{"normalize_top_k": false, "balance_bias": false, "norm": "layernorm", "train_tokens": 1147000000}
Below are experts of layer 3 (counted from 0) of a mixture-of-experts language model. Rows are named router (the router's row for the expert), gate (a neuron's input weights, with its number), up (a neuron's input weights, with its number) and show model dimensions 0-255. Each number is 128 + 32 x the weight over its row's rms, rounded and kept within 0 to 255.
After each expert's rows: "comes after" lists some tokens at least twice as common just before its tokens as in all text. This comes from a sample of Wikipedia text that the model never trained on. Tokens count by the router's weight.

# expert 3
router [122 114  81 118  82 116 184 101 114 135 143 125 161 149 172 142 133 141 117 158  86  87 133 104 168 190 201 152 109 165 134 149 164  44 185  93 141 109 124 143  95 100 150  82 109 139 120 147 161 134 132  99 149 172 130 121 121 129 104 147 128 133  74 141 164 112 178 153 141 131 171 107  97 113 120 131 113  80 153  83  95 116 125 139 172 159 108  79 129 127 150 104 151 125  56 162 114 160  64 147 134 127 149  96 119  85 143 151  90 210 128 166 111 127 109 125 102 143 189 102 142 102  95 100 123 174 123 153 131  84 162 118 207 110 147  81 159  92  87 107 107  64 130 136  99 161  28 142 141 189 112 141 112 132 138 151  95 122 127 111 155 188  87 108 119 141  97  85 136 170 126  84 153 133 177 169  94 105  91 163 161 134 174 100 178 139 126  76 135 149  91 140 120 119  40 144 103 150 152 140 118  94 141 147 218 180 129 124  95 123 143 110 189 121 197  74 125 113 186 139 115 146 165 160  98 157  57 122 150 138 153 132  98 161 123 142 112 101 160 157  99 124 105  76 144 102  84 122 150 116 125 192 111 164 156 116]
gate0 [133 135 102  98 117 138 142 140 150 143 115 118  95 131 148 136 141 121 107 110 102  62  88 111 119 173  83 152 103 199 135  82  58 157  82  83 121 146 147 110 126 157 179 166 204 130 116  97 123 105 193 151  51 153 114 142 117 155 112 124 117 126 187 113 108 105 102 151 134  62 115  95 175 131 137 143 125 146 163  89 114 118 131 176 143 126 127 180 118 131  57 106 145 157 149  98 144 147  81 193 177 199 113 134 146 164 122 121 148 132 114 129 156 116 111 117 120 130 166  85 113  72 129 134 125 222 154  88 115  74 179 127 141 104 119 176 156 199 129 115 162 113 150  98 118 118 127 140 135 104 150  99 152 123 116 115 178  64 135 115  92  56 164 160 117 127 103 116 101 139 158 174  88 145 144 155 121 183 106 139 134  78 118 183  81 168 178 156 157 143 128 140  95 149  64 112 159 109 139 124 146 110 126 128 154 139 141 123 112 116 113 105 145 193 110 145 162 108 183 102 156 109 125 122 191  76 154 120 130 130 130 102 163  66 116 182 128 136 160  85 142 131 212 113 116 100  75 109   8 138 168  78 140 156 118 121]
up0 [130 172 163 147 124 156 113 159 143 159 166 130  89 148 112 124 144 139 189  86 190 107 134  73 126  86  86 142 124 100 154 190 153 162 128 176  70 141 114  50 131 169 169 103 132  55 107  95 201 142 117  88 128 149  83 163 119 121 144 112  75 135 148 131  83  67 130 149 150  93  95 127  55 183 134 134 114 108 129  76 140 127 104 158  94 142 166 135 155 120 118 113 147 154 164 115 164 198 115 109  70 135 126 164 157 103 106  72 175  87  93 116 144 192 116 126 122 159  68 185 191 154 117 116 144 104 145 104 113 127 107  73 163 151 126 114 121 130  94  56 154 159 130 110  77 160 116 117 146  71  86 139  66 157 170 146  98 104 151  97 114 147 156 160 150  91 152 149 158 137 124  89 133 108  97  96 114 118 146 110 128 138 141 233 112  67 183 209  86 124 184 130 102 174 130 137 112  75 126 132 107 106 131 122 170  78 128 139 120 153 151 120 156 120 105 124 142 131 141 156  98 131  89 120 136 111 101 117 150 185 146 169 147 132 167  95 147 147  90 117  89 125 121 124 139 122 176 122  85 114 113 209 124  97 129  80]
comes after: "\n", ")", " information", "ia", ";", "idae"

# expert 194
router [158  54 102 104 102 136 167 150 134  95 119 112 130 128 124 128 126 103 118 158 132  71  83  91 109 198 194 122  91 161 157  90 150 131 212 114 150 132 164 186 107 126  88  90 119 119  63 151 138 116 171 118 149 119  73 146 176 102 102 142 107 149 122 182 180 109 135 131 162 136 107 151  91 158 165 202 137 105 112 123  79 105 136 110 179 186 174 114 125 130 204 102 161 102 117 163 129 146 113  96 130  96 121  77  95 113 182 157 110 164 115 137 134  94  98 128  80 163 128  75 193 115 116 145  99 148 122  80 192  50 168 117 113 142 170 110 103 134 134 137 103  57 119 135 149 137  85 142  95 152 151 175 162 111 137 189  71 136 119 112 161 158  88 140 160 106  93  99 198 123  98 103 183 108 185 122 104 123 131 142 139 132 129 139 121 118 145 146 143 199 104 151 109 110 134 147  59 133 150 110 155  98 106 112 137 143  64 111  78 115 123  98 191 111 176  96 142 175 145 166 106 108 168 112  93 162  95 103 104 155 140 169 129 165 129 177 149 129 125 154 108 102 113  94  92 138  42 134 106 149 123 159 185 155 113 129]
gate0 [154 119 124 176 101  68 142 110 124 120 171 113 130 108 147 132 132 102  96  89 112 124  88 166 172  96 141  73  89 137 110 105 160 151 116 148 126 101 194 130 129 142  71 156 117 126 142 185 151 164 100 112 134 126 167 125 169 150 149  72 161 135 147  88  62 111  97 134 131  68 130 168  87  98  42  91 173 116 130 113 165  86 145 125 171 180  86 156 116 125  74 116 131 103 113 157 171 134 125 117 123 102 173  96 124 160 136 112 120 160 107 127 105 125 133  81 128 158 115 157  99 178 138  48 152 119 160 175 171 110 173 164 123 116 126 158  99 113 133 131 115  94 170 117 143 146 143 103 145 146 131 113  84 140 124 103  73 142 125 141  87 117 119 131  73 121 123 137  95  89 106 128 122  62  84 114  93 122  86 129 165 125 126 102 115  78  78 117 168 127 123 164 161  78 126 223 212 134 151 107 148 134 123 208 108 146 132 223 142 137 157 118 156 105 149 100 120 131 101  91 138  80 125 145  83  97 125 155 221 125  74 121  80 110 170 124  96 160 122 137 146 200 149 147 101 137 138 137 118 158 155 201  85  45 147  83]
up0 [108 182 142 127 120 184 198 138 163 215 128 145 126 139 122 145 124 109 101 101 126  91  77 223 170 111 126 116 100 102 112 181  53 148 223 161 157 159 157 114  98 103  78 106 122 129 149  99 116 154 113 112 131 177  88 108 129 106 149 149  84 137 126  96  75 117 110 136 168  83 123 137  68 212 133  95 118 152 156 137 180 120 116 175 110 106 119 138 159 100 147  39 178 101 138 139 152 159 124  94 140 130 151 112 127 123  54  63 149 127 143  86 136 129  73  74 125 131 135 102 126 109 107 108 176 121 121 102 107 105 107  95 124 118 129 120 100 187 116 137  81  73 107 154 166 115 119 140 168 146  75 132 105 177 146 159 109 125 153 127 144 131 148 130 175 165 128 178 163 159 135  44 119 106 137 110 105 155  52 148 112 181 148 148 150 190  47 130 135 120 152 130  81 140 153 161 130 124 160 123 151 138 108  75 129  88 152  97 104 156 131  81 102  87 158 133 148 137 114 114 146  93 160 158 138 108 103  84 178 156  85 115 105 118  93 177 162 118 172 139 136  74 156 100 141  86 128 137 124 107 142  81 133 131 119 188]
comes after: " the", " The", "The", " a", "'s", " this"

# expert 93
router [233  92  92  58 101 147 146 129 199 155 120 113 148 117 174 129 146 137  97 161  92 119 132 103 145 115 178 126 104 111 146 126 153 112 152 133 171 147 173 161 118 103 145  96 115 114 107 146 187 113 126 126 159 144  98 144 163  88 108 135 122 170 105 152 160 116 130 133 148 115 114 142  92 110 191 147 152 101 121 114 151 169  89 151 179 149 152  83  99 111 176 118 169  97  74 134 110 156  56 123 123 112 173 154 110  74 175 155 142 137  81 131 139 120  56 135 100 173 145  98  98  85  84  78 170 137  93 132 119  84 146  74 158 152 197 119 119 123 142 131  90  95 158 156 115 167 104 116 139 156 156 125 151  94 172 151 131  87  84 119 134 148 139  94 145 151 129  62 138 166 113 118 174  72 143 146 101 133  91 166 121 140 107 132 148 141 133  76 154 184 142 147  98 160 103 118  70  96 165 142 148  95  92 179 155 109  79 175 134 111 152  88 199  89 114  89 154 175 151 124 117 158 187 157  36 159 108 102 143 153 152  90  96 174  73 152 131 145 169 126  79 146 158  67  99 115  60 109 139 109 140 174 109 131  66 135]
gate0 [116 114 135  98  43 130  97 199 142 124 143 112 105  88 126 111 126 100 107 122 103 168 184 123  85  80 152  90  76 158 133  67 134 144 165 153 108  97 121 196 137 166 172 114 144  73 166 139  59 129  66 143 138 134  65 136 114 131 125 180 168 131 142 136 163 157 108 140 180 135  95 157 142  78 101 175 102 101 111 121 106 151  95  57 137 107 138 176  40 142 123 162 106 143 117 133  84 127 165 208 121  99 149 104 146  66  98 158 133 153 164 138  90 107  92 132 111 148 151 198 113 197 126 198 133 107 146 167 141 123  88  78 144  83 160 184 110 124 164 138 185 113 126 122 112 180 120 162 127 120 143 145 157 170 168  95  77 147 149 106 116 103 114 109 120  95 141 156 124 159 100  59 107 140 124 124 149 129 150 101 151 147 103  53 103 110 159 123  92 120 106 160  70 109 127 183 121 117 163 131 121 114 165 135 162 117 107 188 101 146 147 166 134 182  60  77 160 126 175 120 143 136 110 144 106  75 152 115 141 121 130 127 101 179 166  92 100 149 123 116 145 130 136 127 137 112  94  77 127 203 111 136 123 193 150 100]
up0 [105 171 158 105 111  45 126  91 140 137 140 122 118  75 165 118 109 143 112 132 115 134 117 137 113 144 163 122 105 139 154 162 123  69 131 117 202 111 141 134 141 122 118 139  95 150 111  73 142  57 110 122 111  79 135 135 145 152  91  97 142 177  96  96 163  96 108 145  98  94  86  74  98 196 168  77 185 158 136 152 143 126 156 125  95 149 166  95 150 102 181 199 147  75 170 151 100 151 188 136  82 127 124 125  81 207 172  98 146 106  75 107 136  66 130 135 126 114  99 111 121  47  84 155 145 127 171  94 127 149  72 199  90 121 148 126  95 135  87 118 116 133  68 146 154 135 131  83 158 129 148  96 116 133 158 151 167 115 171 177  92  91 155 154 137 137 148  98 144 130 116 126 144 100 147 124 164 114 168 108 109 125 114 158  75 161 159 127 160  94 103 109 135 130 141  97 166  89 178 148 170 127 123 110  53 122 200  85 180 139 119 160 153 106 149 144 186 124 118 108 114 129 137 137 118 116 129 185  60  99 149 106 129 149  88 155 133 122 170 110 136 191  28 117 121 187 141 163 104 137  88 157 111 180  99 157]
comes after: " the", " of", " in", " University", ":", " Department"

# expert 68
router [118 146  57 143 134 152 138 124 157  87 111 117 158 168 133  83  97 107 119 150  81 152 118  52 189 163 128 154  98 124 136 134 163 102 145 165 121 177 140 130  96  98 117  67 104 105 119 169 124 145 129  96 145 166 110 185 131 113  83 109 118 165  88 170 130 147 145 165  96 186 132 102  77 123 128 163 106  97 114 109  96 162  99 116 126 156 199 120 129 119 120 155 176  98 108 213 106 173  50  92 116 138  65 104 135 127 148 101 100 119  87 151 118 135  77 145  96 170 137  99 129 143 105 128 137 195  75 156 133 117 199 120 139 183 181 138 134  84 104 122  75 107  85 157 142 140 111 114  80 152 128 135 118 139 130 134 154 147  95 112 200 143 106 166 145 134  86  83 122  87 156 137 175 126 166 176 119  98 108 197 169 113 170 104 159 129 137  98 223 135  97 192  96 156 161 138 108 150 142 160 171  78  75 119 150 112  96  92 104  97 173 152 122 107 151  96 149 165 157 161 124 120 162 129  66 122  53 141 140 117 101  59 140 144  99 115 154 120 169 150  91 125  99 127  79 140 108 137 173 116 101 151 195 103 104 141]
gate0 [118 165 122 112 139 126 111 117 166  95  98  56  95 125 176 144  94 139 116 116 132 115  73 170  57 125 126 127 159 130 132 131 172 167 148 135 124 230 138 123 142  36 142 132 138 147 136  95 158 138 156 121  86 164 117 164 120 124 117  61 203 145 131 152 118  87 120 157 125 130 127 113 154 107 154 167  74 148 102 134  91 127  77 100 114 120 218 104  65 114  93 174  80 139 171 108 138 100 152  84  85 121 150 120 121 124 160  66  91 132 100 126 125 125 119 102 134 131  86  98  51 141 116 180 134 107 120 130 115 158 139 204 164 126 145 134 116 119 119 109 139  76  92 170 101 125 145 200  65  90 129 157 131  65 119 184 197 169 122 182 126 102 137 139 101 153 151 158 158 152  99 142 155 116  94 118 116 137 121  69 149 127 196 150 183 130 114 177 130  85 176 148 142 134 136  67 123 111 110  95 116 142 109  77 163 113 121 155 135 107 160 139  92 124 176 130  99 111  91 133 121 131  94  88 127  55 110 118  92 144 113 177 162 135 122 105 181 191 144 136  98  60 132 134 107 110 170 115  84  94 186 146  84 138 115 121]
up0 [129 132 104 171 131 165 127 158 191  70 124 121 101 103 141 112 123 113  98 140  85 112  98  97 147 114 140  93 210 183 115 133 159 117 174 100 117 163 113 104 177  57  97 122  86 140 132 144 132 141 139 157 125 153 110 155 139  99  65  83 166 132 114 121 131  30 123 115 133  99 156 134 180 102 135 168 126 136 113 145  41  78 131 153  99 177 127 116  87 105 127 161 102 132 161  98 100 156 134  97 194 156 135 133 136 123 141  85 121 103 132 130 113 136 101 147 121 134  72 137  26 134 130 133 101 110 101 122 252 165 117 195 186 147 130 119 128 112 136 116 132  42  87 133 146 153 148 209  74 100 145 159 148  88 143 156 169 143 145 129 152  94 125 110  78  86 105 138 123 114 139 151 189 119 134  67 127 136 152 105 112 122 171 154 156 196 121 194 153 133 183 161 170 128 140 101 109 131 145 103 107 156 128 162 165 103 121 153 145  46 106 151 123 103 133 137 127 135 101 169 131 193 119 120 102  71 146 123 128 130 101 157 107 124 125 113 202  81 146 102 134  79 134 120  83 154 141 130 132 165 146 188 112 118 133 146]
comes after: " |", " in", "|", " on", "In", " 30"

# expert 240
router [113 119 107 117  98 127 174 155 157 133 147 110 155 147 148 117 118 151 143 157 115  64 145  80 166 189 188 155 151 135 151 137 197  65 170 129 117 129 150 161  85 122 120  66 118 170 101 110 177 123 126 136 166 159 149 127 119 103  95 118 100 126  55 181 193  95 164 131  84 160 143  88 129 116 119 168 104 133 114  46 130 116 130 131 164 164 123  94 136 119 122 122 151  78  94 150 114 148  94 125 129 141 102  85  94 103 147 115 124 191 146 184  91  87 133 125 123 151 170  79 169 114  91 105 112 170  85 132 144  91 168 101 149 136 174  80 128  88 100 123  89  86 142 126 123 173  68 147 118 167 123 146 146 145 177 119  93 116 103  89 190 178  91 124 168 115 113  88 170 151  90  64 146 145 157 153 101 108 100 148 151 164 204 134 146 131 154  99 128 134 127 166 118 160  90 160  59  99 102 145  94 111 137 113 202 171 128 120 125 136 135 111 203 119 155  90 142 140 156 141 157 165 142 137 103 141  16 113  90 172 150 135 102 157 126  97 189 115 134 106 101 137 126 120 141 123  95 110 141 109  62 159 149 194 145  51]
gate0 [ 94 127 100 142 167  52 172 158 116 139 186 126 104 122 167  71 120  85 129 147 113 130 119 160 161  77  99 130 121 231 126 157 200 141 106 123 112 121 132 126 164 111  72 141 100 116 136 110 114 168 121 123 119 137 151  92 117 129  77 143 168 146 146 155 101 115  48 140 143 103 148 109  47 136 128 150 114 147  98 167 146 118 131 144  33  98 126 106 104 151 126 144 123 129 168 129 127 132 141  93 140  62 123 123 130 107  72 167 108 156 100 113 130 116 159  91 139  98 137 106  91 190 150 150 143 137 130 249 146  93 112 109 115 132 130 153 112 130 129 175 138 137  79 115 184 157 158  94 101 117  75 170 119 131 175 115 100 161 130  92 150 140 122 141 149 204 145 153  90 109 110 126 164 125 138 124 151 106 105 118 135 123 183 173 101 135 139 125 120 126 106 109  82 166 128 177 197 123 118 147 128 144 138  89  92  86 147 164 137 102 142 184  61  52  66 120 223  77 143 121 165 109 144 104 137  71 203 144 146 113 114 126 109  98  42  88  86 172 125 141 156 168 116 120 145 144 160 112 153 113 104 104 110 105 145 117]
up0 [154 135 131 122  58 210  63 130 190  92  27 144 150  84 103 158 143 166 123 106 132  95 135 113 103 183 161 151 141  97 160  88  86  87 129 167 156 113 174 142 102 168 211  95 110  98 115 132 135 111 129 139 108 157 131 158 139 114 114 117  71 125 109  88 141 128 207 125 108 137 144 166 155 102 133  96 123  99 157 118 115 163 133 121 234 174 115 133 151 138 156 120 114 150 136 115 163 125 129 149 133 174 136 132 117 140 209 103 163  96 134 100 134 179 125 179 109 149  94 159 135  33  85 116 139 128 176  50 120 144 150 146 173 133 136 134 147 112 167 132 113 113 105 142  86  94 120 160 131 146 171 111 141 111  88 110 143  74 106 110 109 167 150  99 119 125 120 114 134 179 110  71  95 150 111 143 115 144 147 159 148 156 120  81 100 117  99 139 127 122 146 146 161 149 115 102  81 135 141  75 143  97 125 119 162 132  97 110 145 133 100  90 229 174 203 136 115 167 115 101 116 106 101 132 126 170  65 111 114 124 140 174 138 138 203 163 154  16 145 117 116  85 129 160 129 103 116 140  97 138 106 144 172 138 111 111]
comes after: "\n", ")", ".", " |", "\"", " information"

# expert 173
router [163  94  83 149  92 152 190 108 134 107 153  90 129 162 163  86  54 120 103  61 107  98  88  82 140 135 194 146  93 137 164 123 134  76 147 169 129 185 129 123 152 148  85 105  73 187 120 160 124 107 162 101 128 124 108 176 158 129 102  75 154 200 121 149 148 125 149 140 111 124 145 146 105 119 215 175 158 122 144  96 136 134 130 102 171 144 164 108 113 158 129 115 154  63  90 131 147 153  97 129 115 122 149 143 131 105 157 149 117 143 155 171 155 112  68 134  76 187 140 134 108  95 100 117 173 146  78  99 138  59 164  76 188 114 172 113  93  76 107 107 124  63 157 159 142 145 119 110 130 128 155 137 103 118 190 144 141  46 120 135 147 179 104 126 124 148 121  87 130 171 124 125 105 129 162 175 107  73  94 194 149 120 144 141 136 161 159 129 122 174 160 129  99 105 122 104  57  81 143 160 148 126 118 118 132 128 114 198 115  68 126 128 169  66 118 109 165 204 154 153  77 181 173 115  84 105  76 107  84 149 189 134  73 144 134 132 142 116 149 110 154 113 159 102 114 124  99  94 154 124 126 118 138 152  76 113]
gate0 [136 149 151  98 130 121 157 139  82 114 130 143 132 115 162 145 100  97 144 110 144  93 138 118 130 109 125 126 185  87 154 155 141 137 111 133 132 145 128 144 139 114 137 123  78 137 146 126 178 123 165 116 151  83 172 174 184 139  81 105 175 182 137 151 101 151 119 120 108 134  87  83 126 131 152 170 111 109 111 125 108 106 141  61 123 191 188 122  72 119 162  62 111 143 128 105 141 211 109 104 158 101 114 105 116  50 105  51  66 119 137 148 136 142 159 147 122 112 106  83 149 108  89 140  70 146 184 175 151 100  79 139 161 109 106 117 189 102 137 127 119 150  29 159 142 130 141 114  83 125 129 113  88 108 179 125 153  65 133 159 117 191  61 139 102 103 155 140 186 150 127 169 104 131 111 128 166 146  65  86 176 155 142 149 192 179 132 137 127 158  83 148 175 134 148 122 181 101 167  70 131 155  92 105 136 161  96 140 105 148 126  73 144 198  84 154 137 103  90 156 114 112  98 122  65 131 111 141 188 157 134 184 119  91 142  48 135 140  77  91 103  89 142 141 153 129 163 165 122 100 165 104 141 168 111 174]
up0 [ 86 112 143 115 162 143 142 163  71  99 116 133 125 165 166 153 147 140 179  72 138 113 162 113 118 111  69 127 197 137  92 119 124 200  98  85 143 152 159 170 147 139 151 148  98 151 133 151 121 116 166  90 140 121 206  95 155 130  82  94 136 143 159 146  52 111 108 130 132 139  77  53  99 145 121 180 128 125 125 132 124  98 129  94 115 164 167 120 144 123 119 150  93 148 164 129 127 139 141 133 159  90  95  28 135  92 122  55 111  67 146 141 147 173 118 142 135 117  95 116 160 107 118 153  90 114 116 147  96 180 102 172  98  94 170  73 227 137 135 161 129 155 105 160 144 106 139 132 164 104 152 134 101 135 154 103 177  93 161 149 101 147 138 148  69 107 150 135 140  82 110 190  93 102 115 132 126 167  73  97 155 156 138 175 218 121 224 162 167 104  91 151 158 104 185 108 149  67 175 142 129 150 126 115  84 151 104 147 106 173 176  83 126 160  66 146 150  75 101 143 147  76 146 147 121 154 129 116 133 140 124 117 145 106 132  39 121 172  89 129  75 106 142 123 140 129 140  99 151 137 135 102 155 129 126 110]
comes after: " the", " of", ",", " South", " United", " in"

# expert 221
router [141 126  95  88  98 169 155 114 136 144 115 117 123 140 118 131 118 129 131 129  71 104 126  52 108 182 160 141 113 128 164 142 140  71 207 124 146 152 158 157 117 112 133  77 125 176  72 131 194 136 167 108 194 159 102 126 172 133 113  80 117 150  24 156 181 111 134 140 141 136 153 112 121 143 127 139 146 138 100 109  85 141 124 106 192 156 154  73 164 118 179 114 143 116  89 137 103 154 123 122 117 117 112  76  95 103 118 103  84 155 139 137  90 109 125 119 122 159 169  77 162 111  72 122 107 164  72 100 149  54 166  89 126 116 180  82 131 102 104 101  88  96 166 158 100 149 103 121 104 174 153 178 153 130 188 153 113 110 101  90 203 166  87 148 133 132 110 116 130 165 124  70 136 156 190 146  74  77 133 113 153 177 186 127 129 139 169  85 171 154 144 138 126 151  82 100  79 146 153 124 125  66  90 130 177 187 120 157 118 118 152 106 154 115 170 120 136 179 166 126 112 149 160 140  79  95 104 122  73 200 147 141 105 171 118 118 193 150 155 109 115 112 109 101 145 152 112  64 143  99 111 127 146 187 109  86]
gate0 [154 119 122  84 179 146 154 189 207 107 136 148 117  92 121 133  97 122  81 115 168  78 120 157 116 158 130 114  97 131 114 104 103 121  95 162 235  94 128 111 148 158 110 189  85 132 124 184  69 108  71 134  92 127 120 122 148 120  76 172  89 113  97 145 180  91 126 120 118  86 174 141  95 173 115 110  93 113 108 104 127 168 126 113  89 123 109 109 104 160  58 151 135 105 168 141 153 120 129 115 162 121 142 159  95 116  63 167 129  61 174 131 108 131 136 125 127 123 130 238 142 139 160 143 174  94 165  96 119 158 114 146 103  93 146 148 131  57 145 194 122 108 142 146 149 124 138 122 141 136 133 152 164  95  94 124 102 118 119 126 165 131 156 154 134 160  79  94 122 105  91  56 158 106 135 120 104 175 150 137  70 120 226 102 151 135 105 185 140 112 116 101 160 113  93 137 173 127 205  99 127 107 169 154 151 109 143 147 205 113 121 182 148 184  92 136 124  89 131  85  83  94 119 143 116 133 171 127 147 113 131  99  81 125 109 156 115 125  50 161 134  70 140 119 142 120 118 173  81  87 104 137  97 151 135 180]
up0 [147 126 143 116 152 105 116 111 102 136 120 139 126  83 104 161 130 108 163  98 120 147 157  92 100 164 152  89 105 147 115  97 123  95 147  64 181  84 124  97 161 180 149 104  71 103  95 137 103 117 144 128 154 135 131  95 111 142 129 150 151 117 113 147 144 132  98 115 106 108 142 121 112  80 117 112 151 154  97 141 120 152 121  98 146  90  58 124 143 128  71 174 148 148  36 143 100 121 138 123  69 161  92 168 134 123 118 131 147  98 138 145 124 169 134 130 136 105 122 152 165 171 124  94 154 160 113  51 153  39 130 111 114 149  83  74 129  97 128  96 103 127 149 150 138 195 131 141 132  96 143 112 106  88 164 103 121 110 119 147 149  43 123 154  98 154 123 129 156 172 196  49 152 151 135 144 148  80 226 130 231  79 169 136 115 156 117 142 144 168 160 142 115 103  73 120 130 152  51 128 100 106 203 116 110 172 146 150 145 136 119 141 233  84 180 156   0 130 122 144 148 125 131 129 148 116 136 147 181 138 134 134 118 134 179 118  95 104 108 119 158 119 122 121 114 174  53 160 151 131 146 123 103 121 142 124]
comes after: "\n", ".", "==", " ==", "===", " ==="

# expert 37
router [182 101 103  98 144 118 181 158 124 127  94  95 126 116 138 162 143 127 133  87 133  77  76  54 157 105 155 161 107 130 124 112 156 114 184 144 167 172 161 163 121 117 121  80 100 127  96 172 130 134 146 126 156 127 134 165 153  72 113  90 144 191 125 177 167 164 106 131 128  96 138 165 118 132 211 160 106  96 117  77 153 174 114  76 160 127 146 135 120 115 194 141 143  92  44 133 125 232 115  80  80 107 149  93 124 117 179 158 143 119 121 196 101  95 123 132  80 193 139  98 133  46  91  76 144 170  89  96 159 121 157  79 176 163 182 112 161  91 154 109 134  61 102 152 144 151  82 112 107 166 149 138 164 128 163 138 138  80 112 132 128 146 115  71 132 142 107  70 141 126 118 136 152 106 180 144 115  85 118 174 116 157 119 128 140 194 135  95 122 178 113 161  86 140 125 147  88 152 147 123 174 103  86 143 129 137  95 145 109 105 108 113 124  65 123  93 171 143 149 192 107 154 117 133  98 141  96  99 114 131 151 128  86 149 125 107 182 125 175 109 134 111 170  85  98 122  75 155 101 129 106 158 165 131  65 153]
gate0 [143  93 119 128 163 193 100 165 100 138  88  97  95  75 121 171 204  99 121 149 120 110 178 113 168 116 142 176 168 139 147 111 126 104 161 159 140  90 146 162 138 133 142  88 131  92 173 148 171 164 137 171  75 116 132 111  96 140 140  75 114 161 152 113 180 165 162 214 123  82 133 140 119 146 154 120 124 120 124 146 125  92 102 101 135 106 117 132 147  75  88 118 185 122 105 150  98 214 106 146 111  53 158 152 116 136 165 105 157  84 149 134 122 129 147 178 129 170 136 172 129  91 110 122 135 128  64  73 101 132 132  97  89 134 146 161 142 152 118 127 121 161 113 131 133 100 111  84 111 136 135 118 115 109 140 137 129 139 146 121 104 128 169  61 151  62 132 171 109 110 159 180 133 101 178  98 101 166 129  93 144 120 137  94 127  94 140  32 112 134 116 110  73 169 150 135 118 157 183 110 125  80 114  82  99 102 183 112 110 137 154 134 169  35 140  80 139  86 163 176 145 113 133 144 117  41  86 154 133 108 217 147  70 136 114 154 120 126 158  95 188 168  94 134  86  85 157 139 159  89 141  78 125 145  65 116]
up0 [137 141  85  82  77 122 132 117 106 113 181 126 137 182 152 107  76 114 146  95 121 161 119  94 120 132 168 121  77 124 107  78 130 147 139 134 105 132 141 145  89 117 139 125 117 162 105  68  95  99 134 153 125 156 108 166 115 155  91 125 111 162 114 124  71 107  95 135 139 159 143 101 141 110  94 103  96 139 103  83 131 198  83 122 123 104 195 111 162 148 193 160 121 125 109 116 151  93 142 142  97 106 122  87 160 132 189 111  89 148 120 146  90 106 124  76 126 109 196 174 150 125  73 117  97 171 103 153 130 143 145  84 116 185  83 146 145 111 125 101 114 143 123 125 133 139 156 176 192 120  99 120 131 145  40 157  74 166  99 154 140 120 130 145 123 191 142 107 153 152  98  89 156 153 134 143 134 125 145 148 118 131 143 113  85 117 130 177 147 170 129 176 214 135 135  79 104 119  46 183  93 190 161 165 154  97 126  98  76  68  80 146 101 177 157  39 109 174 110  79 124 141 135 103 149 198 136 137 137  87  75  89 143 100 142 126 135 143 162  84 115  51 147 150 130 175 139 159 145 196 145 166 153 116 207 127]
comes after: " the", " of", " The", " National", " States", " American"

# expert 170
router [112 122  81 115  70 125 192 118 102 151 152 127 154 139 145 142 152 134 101 125 140 109 137  60 166 172 205 147 139 107 141 103 143  89 207 137 111 129 127 139  90  86 108  72 118 147 117 110 159 126 141 126 169 154 153 166 131  91  96 129 114 126  28 173 200 135 165 131 158 165 162 127 102 124 123 126 115 129 126  39 104 131 118 108 160 157 114  95 149 122 144 127 141  60  71 163 115 149  67 127 126 130 135  99 107 109 148 118 126 184 141 182 106 104 130 146 121 147 134 104 118 106 101 106 138 209  97 121 123 112 155 133 174 143 169  75 104  91  82 124  86  92 128 148 115 130  66 132 119 135 124 129 154 162 144 130  74 140 115  82 215 214  88 100 209 121  78  87 147 148 125  74 148 101 144 188 132 113  88 159 162 161 162 129 173 121 175 110 136 130  97 147 119 155 109 152  86  86 140 135 108 105 136 119 205 179 123 103 108 134 122 132 152 134 149  84 149 141 175 159 138 109 164 149  97 105  43 126 105 125 140 107 106 142 128 139 215 119 125 128 119 142 115 107 121  96  70 114 140 127  64 133 154 180 144  65]
gate0 [121  78 139 131 152 170  69  99 148 129 176  95 158 104  98 112 117 165 139 170 122  93 124 134 144 114 132  90 113 125 111 112  54 110 129  78 125 103 116  84  95 116 138 121 157 103 161 145 152 109 154 171 125 142  67  77 127 120 144 117 114 141 125 141 131  87  93 119 112 123  50 163 164  94 122 163  82 122 215 101 193 142  74 134 137 135 117 147 118 139 166  87 185 109 190 120 129 196 155 152 145  88 155 112 162 133 174 128 174 142 140  62  96 133 177  99 130 137 162 120 151 110 137 111 143 144 119 128 134 147 168 131 117 135 144  97 127 181 137 133 152 127 129  87 108 117  99  57 142 154 132 158  98  80 168 147 115 158 135 102  78  99 155  84 176  54 148 132 186 144 126 161 145  83 134  77 118 109  97  90 127 197 113 160 131 123 163 170  86 107  78 120 155 133 143 183  89 132  51  79 111 144 133 117 173 154 135 138 136 122 180 127 188  98  98 139  72 116 131 179  83 232 118 124  91 105 113 115 178 176 176 187 117 138 142 168 161 129 120 141 151  51  93 108 156  80 110 190 126 117 117  91 135 145 104 125]
up0 [144 154 130 147 132 139 178 139  49 127  80 105  68  40 187 150 151 129  69 126 107 126  95  97 152 141  92 183 126 149 147 100 143 138 182 158 127 111 187 173 127 103 140 166 125 202 122 148 125 120  97 132 145 104 145 151 162 159 142 104 100 118  62 117 119 155 107 154 136 162 213 126 133  87 132  89 124 120 137 194 131 135 148 136 151 104 117 110 125  71 107 100 147  97 139 126  70 133 161 108 119 148 107 153 138 121  98 121 101 174 163 112 126 103 119  57 125 113 206 109 173 107 139  85 187 152 110 139 121 124 157 104 133  91 164 168 114 226 152  45 182  97 118 149 118 109 133 140 149 104 155 106 109 153 173 127  60  98 141  99 114 111 147 131 121 169 167 149  96 117 101  20 120 109 153 130 153 100  45 143 108 146  92 141 134 123 141 124 129 131 173 138 132 109  95  78 175  67 153 173 165 144 133 136 111 127 124  90  81 107  83 111 107 137 119 133 162 152  87 101  72 130 131 113  93 148 152 131 123 134 169  81 167  97 181 120 124 152 106 100 117 149  99 124 105 152 166 108 154  99 213 174 121 150 127  83]
comes after: "\n", " |", ")", " information", " =", " classification"